python train.py --experts_per_token=4 --d_expert=128 --normalize_top_k=false --routed_scale=1.0 --balance_bias=false --router_z_loss=0.001 --init_std_router=0.0153 --lr_router=0.00222 --norm="rmsnorm" --norm_eps=1e-07 --learning_rate=0.0205 --beta1=0.95 --train_tokens=801700000
Below are experts of layer 5 (counted from 0) of a mixture-of-experts language model. Rows are named router (the router's row for the expert) and show model dimensions 0-191. Each number is 128 + 32 x the weight over its row's rms, rounded and kept within 0 to 255. Numbers have three digits each.
After each expert's rows: "mostly gets" lists some tokens that are sent to it at least half of the time. This comes from a sample of Wikipedia text that the model never trained on.

# expert 11
router:125104135100138124070096165093138134142171128107080153135160146156180169125095187092101184118099150146125137175176091116143203129194154110127129182149166204082141132139143106099164134110084175152104113140117074140182110136121062078146104136123090116176138149138128116125114183104124108105174177106059145123145105099189090176164122120102121103120074126092123108131158134101104067129153131075060081149148147118146119116121157143137091131123169109172124199150122175187124157175126084101092107104148113165085106108150143097078045126173137165163118127095152184103108095141169144163
mostly gets: " Label:", " Tony", " Live", " Johnny", " Ricky", " film"

# expert 2
router:159097137160202161125121179134138139171166119124086119104110154104129147094059139098120136114088138145120170123154134117126194141146151091080167160175131147143155149150106130173110138084124104157139094130064109096160124145086083104111122146154106071142191129136141102160117096111195088110198151174112095169093118132158157141175140097093186089192105150141185081119162148123113097139149203048078099101118098087145100106120140142163104098174158079136144112153133150182165131165177141072157117166145106139098140147163155132131052108115132150119081164084154116048134104136128193117
mostly gets: " Sc", " s", " exp", "c", "isc", " (c"

# expert 47
router:150117131150155136129097187140155146147194123119145115120082150127158129113123160058132138195105134183137135123115093102141141153171148092129121140130180196112115103152083127152144166115115169159107083145116076122161114107127103119128130115165106117137139155172118073167105123090168085131121150156107138150109106107111141175180103112146182118109112125141145156139126130118079120197176148052107049133123070060156056081135192148163152083151157113160176154128151196114147145160121136094180096127212136160092117093153149141027063076109144132169165100104158100097147104093133156126
mostly gets: " police", " JPL", " social", " psych", " nuclear", " legal"

# expert 56
router:171118151127098118072095171109144132106116094123135140114148131144166164084100149105129145122160151169155126125109133150163154093142167103101124141144141156096142194160108120144134118082099176196150087092097103151168119166077083088104123092116113080153160124168134088182138159129154109136154105104074041174082076102142139112180085066134178073171101148101140118065125165101102077158114165097115118116135128116086071121103162130147124127176160087152190160139131157168142147117158136109169100137128083192092113130119181182085120087159127186119158088108145058044117112169174142138
mostly gets: " Sch", " Mc", " McC", "ø", " O'", " Jas"

# expert 27
router:074080167125155174084155170147133168155184159121079157088130164136164162133091130120099135134155154123108113147171105108142109180168169122112108152102142128093145160147125103144135125076153155183140083144095091150104082129069128073157145070118096107158210176144156098167117153095138108168124149082069053150072057113160155152153104079111139123159088166130174136099150216093116101162107163100120100166145101111120161115114181135162089114169121108155181131158118143159142151145157126108155092149171098154109144110176125130061098101150124176140087118091167114047153117092121165143
mostly gets: " Sch", " Sp", " Kn", " Sk", "osp", " Lo"

# expert 15
router:110097148170154126089101132113151167137105158145082135125153215184146134106097201126133127136157172143135087115109041124198142187145170117056131144121155153091151121158082104171132150106100132151178082119046119136147122101073123123161156087107081063155138150188129120195116164110143099073174077125084071140132098104106098150163086098136173136119133162131139137121122172119125126127153166128150103089076090132105098117109168127125096134133136081147145191166111124149141146121141115104107109121184070170101118118161174157079106101204154185127101115110175093071099119150123146132
mostly gets: "š", "ä", " Turk", "ø", "akh", "sk"

# expert 55
router:086103153136151199102082183100168144134130169108138138116125140161157152092105152092122121143128166140110135172086139054149141150165136059102130150157150168117174145141099150180165164109069181127155155148095084191138125141122103124185118093166122129199198108208130073151084124127160125119152106121116099145170141119135113132167123088076126105117091142098181147103128142053116115177163155064077087119116135099100134101113164155169093121203116103147134130159132183143130132144160084112116095133140085176072105076140182181097102082131150136179140147121184142103123103156178151149
mostly gets: " a", " an", " this", " A", " The", " their"

# expert 60
router:144113129134110148095120193110159110118148119146087182079179186164176158127093097099101228148107153158153119120064110120133158112167162118084096148136160212101154104145127114165153164081092163145129122114131120181174119117112112084158138073178113103145154154137093054176122172126169069138162117135067120199124076145104096117186095120117119125143109154092167154095138156129142122132133170101128121101114084097136097070108175169141101145160071100129114206143141134154168179122148133099154099066124091169071096140153145109084113096133123131140134110066145149080155093109130152156
mostly gets: "He", "She", "John", "Personal", " Directed", "An"

# expert 59
router:156108184141163145115112154119170144161145146140078123124157146163176136119107227098134156119161148151110129118092124148172129097107169141093106140090201148102134144126107144130141142122074168146166102146081104167178088106095070066141147157106095124143141132192102107152142122106162077119136178055067081143102091114148150132176089122107162094093097128104108149117164205129067106174139146083113113116164133110151068087093178123142082124186162114142136195137106136146141133134147072107160083138202128155127081140152129098058090058119099171133109141084164125078126130134130171145
mostly gets: " FC", " Arena", " Chevrolet", " Dave", " Tre", " Mario"

# expert 3
router:134110134126105116118116210113162141157177101105104157077131155143178173123120146083135142133146118172143135129113114128114176143163195070143136185141168197131135122152126089142179148098080173172122092154107064174156125145128111091180121109188076100152155132106070160151092108112130113140161097152081149123140134125164132161203085091123174091140107131153099106114127133113129099165157165065086110092155130061108067110123174146100106076157174120199157172129173160168118162173117131132107095149102127212105090100145157130071075118108149154152114153090163148063114138095144146155
mostly gets: " :", "\":", "4:", " ISBN", " —;", " (195"

# expert 4
router:144105140111158137087131144124150170110152175117131183101163180112171153121097143097113143158172146139117072158062108094205184156113186110090108140099145116138144088161131123116127136089075164176165136155074108130103073118104120094143135081095107072163148154126126142113113184104151097090158132120078087135077060071150118106179078128081157124175106147106139138127154190132116125098146185100097148139079084103114108147150172127142108120139086095175153180180133147122131139196142126133089074097176086194110127143151175098121111109127152210135155112105159165090087098189105145150
mostly gets: " South", " Northern", " North", " Western", " Turk", " West"

# expert 58
router:170118114168150151112106163099154113137162140134125135115150169086188144092105151098086112135124146147107135102114105098179169132149158038164141161130190165148146121148117153182096141080071136175125104107109129144169086144073114078097161093138141080167217146160124108202099118117156115127183089125080044201095102117104133108140080087116166138139107164099159102138112142145114056133132160075136114089098108101092113072147175135115113149127125119167164129136120154127133125150115116121164108114145102174102091092155134138076085123120171173110090105085146080046072089139137172171
mostly gets: " Y", " Z", " Q", "q", " Kh", " J"

# expert 29
router:116125109171141113100086141073157188174149121097183160086122162140137135054063131100072142173090162130153127138134124083128164187114151056103137132143153138111199130146091110144137180084109131153158091171089124141150112114111140118147123119132084097127184151160127096147088139088173113138132141170131097147125129075089128172167077088081165086176121118125166101085112156098117069186103165109097092066152088117104152103117146165156160091212155119138202107203168165173173135134166131090154125134139054113103123127159132118107101085156178137145128137104126120115140093152174149140
mostly gets: " but", " However,", " could", " if", " may", " not"

# expert 10
router:135106146182125097092091183059163114109180134042125120121110169151154123090096134091112155119171131167144091120085074105162162141132185132082110160146175164082157147162137089185136135105109132157122118121109107197181124143110107109146117130137088121162200125168074130121124143106141093103143100115127084169091045127148111142139140115117201116111126151128134144101107150088099106127132154100167146072170101104144107149080123125112132129175115083136139153130152170084132184157150134126107116090161098199116066140148182130121079088142146169084148138101166079103066089179206157177
mostly gets: "°N", " By", " At", "After", " After", " under"

# expert 57
router:170156129197146145072099161102131111147152103109071138118137129171198167107107162134139187124126130119100084186143092121138147166146177098129128158113139165082144123143094112111123136074093151149152102114093131212123119144096086058129115111126097108158159148162145082147081161082166108147205177097067094156112112099197172138164095146094186077121098178123120107122153174099109066153154145103101090143155123120118121122121182158135107089155136102165176152152128132103143132148147096100110122096134095144097124096173170149058086104142131230131149089117102091102115091106182164152
mostly gets: " Ricky", " Se", " Hong", "ō", "zz", " Nintendo"

# expert 37
router:147096154104164145064129160105152130122196165111132123115166139162214172117104159112152163124119137112102115160072083115159181117201138127081085185153154124079107138146113103092109141111076191147162125124059115197113084135062143142160120117103129070184164122156124117125074100107170087144165151138090063125130097119149112114151073134084159077141078134083158116050137179068100114162161139134134126109151121122128117106093177130104159112139106108147162155157122164126119151164132109124143085097158147122111106154133154148062107102157114200141168117112178125075115126168159151194
mostly gets: " New", " O'", " Ash", " Royal", " Mid", " Haw"

# expert 21
router:102108150151183148091119192109142180143201135129151160100120164144173156114077153103100119131096142172087134163079023133114117152128141088102129100136121144079171127178098132159160136118129128152186075171097118150137108143094147092147083057121117106133195151178169076187096143089157109179127139145098091146128048095148152181166153102118169099173090126103141134091134182127067113159164137121112116095143084082122150114120189158184171098187141116111177145189150111120157157129155089082162101126154095124103104124151185164079112117136150122124114096133136156122148120145163158127
mostly gets: " recept", " diam", " red", " cor", " tra", " lim"

# expert 8
router:147102137127108164096111178075138187104146143083115166125077139142156133081110142077173144153108180147142134108112110144144155149148137071104126188193166153134194102148134084126185175069125183148123144177121118180145107164118056088125108166135110068130150112146086139108116125112162100138142102126098117173126103064154124160120124113099135115169090173134145093138194152094117139135151191076116099103129085055150114080106135141130072101140157065132126168151137158169138125163140100125118115085112138149104078151140145201129103088137197151138083156097133148069095088142127160221
mostly gets: " January", " until", " before", " during", " after", " December"

# expert 62
router:118127193161171126065125161098163134135191137083127150065118148197164127084048132088114152146106151151111139130115076066109151186145169099077133158192116123085197128147100141129156146110088122134132124159071110145119121102105174087142113080096090135152182148152147137138103151064151125154133168147128108137131114094150137129162107124076163089196149147098166112082130144057136101171112148125116118107129117120112137143085142172196164086206174102140190126175170137134159169140150139070172087145146097116104134088158155153109102090191177149115120118097154131101135076139158142140
mostly gets: "In", " un", " \"", " Un", " According", " dist"

# expert 16
router:138116157207178147130085141140200108136142166111123112131091169124205126136067181046109147130134119129148162105122125112158192143135161119094090122140174123067126124149098116170096195115070154152128062104110128139155134120079096103125122084109098088148155134139128132134092132132145040171153126155158035156097103102126116119120096086113159109159082122077145149133169150112129097169138134104103084102140088106088141095101125147136162101142145047131147124132125170155170169152184126097195112134120123128101110120141130118125091089165134217118070150114141073060120102122131139179
mostly gets: " Ab", " dist", " Est", " inv", " Esp", " ab"

# expert 45
router:121124145141191151094122127127160158146172141106121136092104198123180115117112160116119169155126147165073132114156128111165157175178150127130130135089143146080129147138080123133135155094136135176104090138038087174154091111092147063135127107107113087149135156156134103145114146091144108129154158158115107113108103094198145176147066098074115139133092141091135142114199142085111055152135122110096077084181066120139108139137178143179140085143125052147171143171120137195143165164157081069087113063119090140105101134155155117061076100193171152119096112106180108095133112145130145156
mostly gets: " bus", " food", " mar", " psych", " art", " guitar"

# expert 48
router:076120148156161198103073160110173167170147211103142160085109161164139139113106162065139148146107174173091124152107107074134120145167133072093100133104141149129173096127048120163156168112134164143177116207080107152161088090102130121157104063133146145189174116157129034128111180112150099156156094149107100142154089103123121124143105126128159129119119155101169124116137177099118096190140134107107092120117068100098140097109130142197161113150117088133163161150199145154136159149170075111133076087142100130061118116179170146111100118154168113154110151073131143121153117121127148135
mostly gets: " largest", " main", " large", "Scientific", " lower", " Its"

# expert 44
router:168111177135184147137102145099146095124144158109159118093165170163145118115106150085111140132171130154097112093120119129202147144096152077054117137109149128117145123170110131174093122066057170184135094103060064107109069129086133077118082070107091058135141182160116127150090151094138068137112135145103082131100080127155148133160106141118157121116077146093177131115177121128119123129132163129067104131083134085130111123093156110115176139185094107170106179108151157168168137182168157106094112109164097196126100151164116131110069148151146155146066137105193113079117118166162170150
mostly gets: " Los", " MPC", " Bas", " Santa", " Mont", " Fort"

# expert 14
router:154123126113112112110105231092191102151187090103107140103154174132166127090075152095107141137114125165173129147080118131180124105126135085097105175113171169109148127148138087149119154120131097140128125103131096149171080145116128089150141133182110107156217135143123076187111108107186062151178115107088078169118089110126124162176081107110192125115092112085122126105126145142109078165137124094106079119092112093114102105109174162145132100127136116134151187129152162112145148182127126081113110101175109166081087104151176145063060047104158138137151111090161144072151108113145164178
mostly gets: "',", " MF", " he", " SCO", " FW", " DF"

# expert 36
router:155135152134149117055132147102172155139137129051186206090135162169162158133110163055110156140131152162083116137099082091157176141135155083122114157141133149125163110159122133151136111066088149151097113129089117133133097157103089089128068052124138099165150080139113136159096136103138079147147156124106062161086093076125158162191136071103194080151101141100131111160159150131132100132137149130072121116144133100129082120115197127118137122170142107144155123112139118164115154144135124101135062122135111164070106102189154121083099092102165181105118099080172102041111102171201121125
mostly gets: " Ter", " Or", " Ver", " San", " hyd", " Jean"

# expert 34
router:173121147129083150098124192096176132123110140090123180101150124152131162097137124103126126163103111140146110200112127131120191111137173067126136127165129155137149142175111085173157178092114162161125046141074078148137088104099104119131158156156064076138167132143151143165085105077155105157170120090102088145049069088129116149180122100138177084166089162113141110108115158128111105162186183090124115128136112065086048097114140121090118124127168112168174182163172139103149143110185115135183083107116115153118099097182155157117119120094130165173100108078151127084137136127120145191
mostly gets: "–1", "–200", "–9", " 195", "–199", "–201"

# expert 25
router:111096160182188201143081131081143126151125145116151107126056131133174128123102209085111138176123196094146167079072125104186165134130159147091124126111125139084140178155112125102140202121114132154144093142106114114180121127098090104158137115132097117154118197174132089145118125120129088065167189100141102151146121103170143143174131094092129119134116144060164155145178152084097063161178152104109059099119099097134135128115161163184107072157167107175173144144127159187187196143177100104121102165116125133127097114157147110127096112132147154152099126100162178119151098142149170128
mostly gets: " popular", " touchdown", " professional", " commercial", " access", " digital"

# expert 0
router:136137155128134125109149218052122147142107167134192148109154103133125142112121133123124116150123155163117084173079117151117171115136165100116095118167132186158171064159108122175193170095116164171183084135148124140204083098086089110141127120207131092140109142154135081182065153132172094138166135110141134176176128091149078129152121068126138071181129179068149116114174145140094116123149179103105102119148146101130079097104167135119068108131181054132144186163163115121153143144166079114164083089150112171115098113160137142115076125141120150150107102085152150094164122144158156126
mostly gets: " Species:", " Authority:", " Synonyms:", "Species", "Scientific", " Binomial"